{"routed_scale": 6.14, "balance_bias": false, "num_attention_heads": 8, "head_dim": 32, "attn_scale": 0.177, "init_std_up": 0.0277, "init_std_down": 0.0, "lr_mult_o": 1.67, "beta1": 0.95, "train_tokens": 518800000}
Below are experts of layer 3 (counted from 0) of a mixture-of-experts language model. Rows are named router (the router's row for the expert), down (a neuron's output weights, with its number) and show model dimensions 0-127. Each number is 128 + 24 x the weight over its row's rms, rounded and kept within 0 to 255. Numbers have three digits each.
Before each expert's rows: a language model's description of what the expert responds to. This comes from a sample of Wikipedia text that the model never trained on.

# expert 4
Description: Pipes, spaces and short function words inside election result tables and legal lists, such as vote counts, party names and "in", "the".
router:093139094185155161103145142129142139120150137160100108093083111174148134145130135132099137116124094146159141139127111120181099161146179183110154144119106173134140112135156168144098153143127128139138110110112153118128127150109143119163106123103106155129118086161141112077097146099131131132084112150156130138080130092090126143122113120110149108146124167113141117128145149122115103085097
down0:105207098123113133146094110140120173129117144123127105168083104121157121140138204106109122115131169169094168065132135102108137139123161132119133122161148167111127111172134100113127143117082121173143113117130106112100126142169127122112136114109124106167106099143136109098107139116144147115149111144147141128166147094160148101159115124098099141129131137129127158136121096105145133146106
down1:099152155137127157134090122114136155096150113095103140123085106117108127101112127100171119146122120123094069114153127137105166152137097151149147106144141130106138124154159114131095087112133170128177185119165149115110130124118142113188106133110150096110122110131147159150131141119157110149105133128102161145173157140105135121127099089124096068157132136153146081129104107102113146146123
down2:154142130101105096182131147092100147141111146096117167137130168140067096129147137136115153147116123132124122125148115122133121133092098141133133087148159067135114140136124120130112095104169128111148127167135125149164162117116133120135141129143178157105149141156152116124111105125190103192147082130113103144106129130169115149140150109172145099148084080133144103121113125115132127108105
down3:123103174132171096104139106147113128090113123109116139120151103105113143141107114092113103153142137105148111163128141140095118100113117156152135105189142044172174123159115135109140159182143116091113142073109121142160164116087108100165121131089159140116117140134095125146117171089133126130087132112128129157129117127136117157122138129145128098116121138136096134140124136144149122155168
down4:129095134172121103113092116115131125157124139128121085106119136124150130138153116097064075105083151148140153112142132141103093152112134154097115177132130143158108147162094134120142136183128089125124185111159131112127063140131123113167120116149134131092124113101154155100101138113138122111120143146106111160150111141122117170100102150121117154153127138124098179135137151153143126180117
down5:143141116126080132150132140115146159152123138116135124140119140151147120169126135141129144099141144138143140110090178160145105085155145136124189141150080134179113101099106130129093145136105092109132135110145129118166132143135087094111131120137097152110148147121114121098075170132141134131143129110104126145106118108134146068140090138082154118126132122132185084121174168074111109116121
down6:138125132149114124142147125055107128109162112145140100168154153118134104100140119111129162096085121124118153119118145099151132165135154145135142162111107136129180161178115151158104121142084173122107103116107142127178127122086145126109158131134137105117123147129112100105066159109148155135169119090122126112102108139084127126086134117115111144132173113141109137150174117125095142171134
down7:170097150124141114072120134145138130130146130134125146129109165098192128140104113110097158089142106134149164125114117157146131143150183110133132147135114122097109116115114088141112112097133142130109127152128137074140111106101154121121117085110168115090114125179092117127080166108121122125156133169137120080140123167170148127127102139151128149184078155117111152105094129132133144137138
down8:110150124119083147127112124081146150154111104129105145153129129108121139127102157142137133122152156162140170126127184129130138117110130163124114108152089079179144104143152159121078113123144148128111174116104150095130151098133128099129130112115111119103158130111081144059110139134148089100141150098128153154160135124185157089139127094139132128150122073144159093119118123125115106150132
down9:096142092137177135148127108047159136151090146147152102139159145164143096148125171118123127136133117143145119123157147118131098090108160159115133123113108169110141131117105128104165094159129149150126114106097089103112120108108130143120104161109126150138119110133087102116114101130137151102124144146172129161105077128083126158110126135129134170065137124095150150104129127129162122165148
down10:117109095099138119122112125142138140125117103114144134154127143171099170150134101113159129133094138135086125122127112138127126126116124147131127086107123102112148157119134129124114104085139084146149158082195092122102143124095135147105122193136147135201123127114178126186170154091152092156129104109134109132146120105152138116121132097135134116154100131120191135119089098116142138128136
down11:145108173121154152158138098107128128122118083100141106134097080120082097122166164155093143125132121133135102115134143105109102117133124125106129165161150142170176154159133180091096125119119111100136098135117152128125119127176090117095126115148148103108105113118137148098077121140151137138097136156128158143115136108100171121103123125111141148118117081147165139127186127134143183140117
down12:157167091145134134135094149163101125139131138118117151105114130100121127129122092153135139170187142138172136147128096116168144118119125110151148068135152104172153135125143138172129129110092158095113120159118141080110143143091123147081140139147131123136096150093101122144150120060131115113112134139158112120133137138142134131124063148118100178118128153157121096133113089129109149103099
down13:124138119123158128106109115118154134098154106149086129099137143178157159164117135108165127139110127152180154117123077123123104133127114151156163159141164089141127158076124091134098126165086127153093153094132123060141127130124139118136087174101136161124123110093108146102160114114099123154121178123124126136132124167096124144137106099139149138148148135106124084119135132134146084111143
down14:123135112080155122161109139165135146169115102106131113132137157132086127111088162108116145131097123127146128122158116144136163092161150170122167089082097147094108131109104118110122102144097162138132151131119123139128124134097183136116140171151146145164115156152145088163176094116119156146135084112138133089105148086144134135124146161120134112125159121133136101123113146120128084107070
down15:153120154170140119101180122127111100131138119124145190122121135123105108122104119140105100112146101088147117163105141099136154147159119139129146095120153122073094145137172115136138116155139138099144105107106132089137142081142132153097168160160161121156122181123102152081095128097123133149098149115140118108100174148120129128122151121093143130158128124122124138134143135092140120101053
down16:085098138108105111124105124144133132148129149096107098098160171152149168135154127102170104178070117119129164071123170119154130158149132110127152112139147140132130116115123128106106152111109116091144132139132167078115140118123145130133128113091103159140148146150146151117090150146191118102142102092110108113135135153117173099101153105136126070153117125126138156148092147150110136119154
down17:157149112133090129092121174144134081091141095156143106142128126120127134088114140135150142141144139093122086119125123127143129137095132139167109136193125158126140153120127122177085155085109096123109117089139175135190149106144155093123112119148120127106146139156148123126066104107135154141165140120149125153115118125092087122160135113161109143177106151109106120132125132137119124078146
down18:114160096083110170160116104138168175130164107133109121141149104103162127101132188148132105188138089112159172133131107156131075091144105156125120094143139114158109114131122097106139175135138114102097161156136148135139131145131079098147128138106095153128113114129131121100136106141141147127131108131173128069118120112115128117163147143119108109172120127123099131090101154144131118138113
down19:097146105144168081117124134106132158132150141120122130135132136108129102151135153121134147096129124101134116133133129120110110125091152171140146096115110180106150077163145145143117118127140114103130103090177122182095117084109148153157098107132137145115114143147155142181135080126140121112104119135158072158096089135127117134151113093139184124100159144099139112125151164090129141173145
down20:164102162124129132091117130143152171129167080093114109093135102117132122114146142111102124151129129144137114130136090136115114144129097136081091120127073118138165109135112145127101150160161130134118118105129123129121140147151104162137126132153074103147158112146116126105141103139065160130142127151131159159070167133125177114117153142112162161116128135108164165101140144149072154095121
down21:140110092156184121137131121164123099134170117160115078129135084123114092154082125098116131132127176124137149133104151121152115125145176136128148137132117120110147123101130129094121138175109109095133143114108127142187118158105174153158173094097151136105156112143122105122139140078120107097132109104127115141137137110089133114083136096149181128095140154098161156120126129134102141163123
down22:122092094114120114112145126145142098111131127142118130161130120144152128118132144132088118149123107124137150116110163141126144085133143142168128106154134118107168155172119146173096135139170104112149071117122157145097123088117198116111147117127137114126129099161098112152060126138100138128123141141170113163130112126116109152108168123075113109119198143171099111118115114151114114118091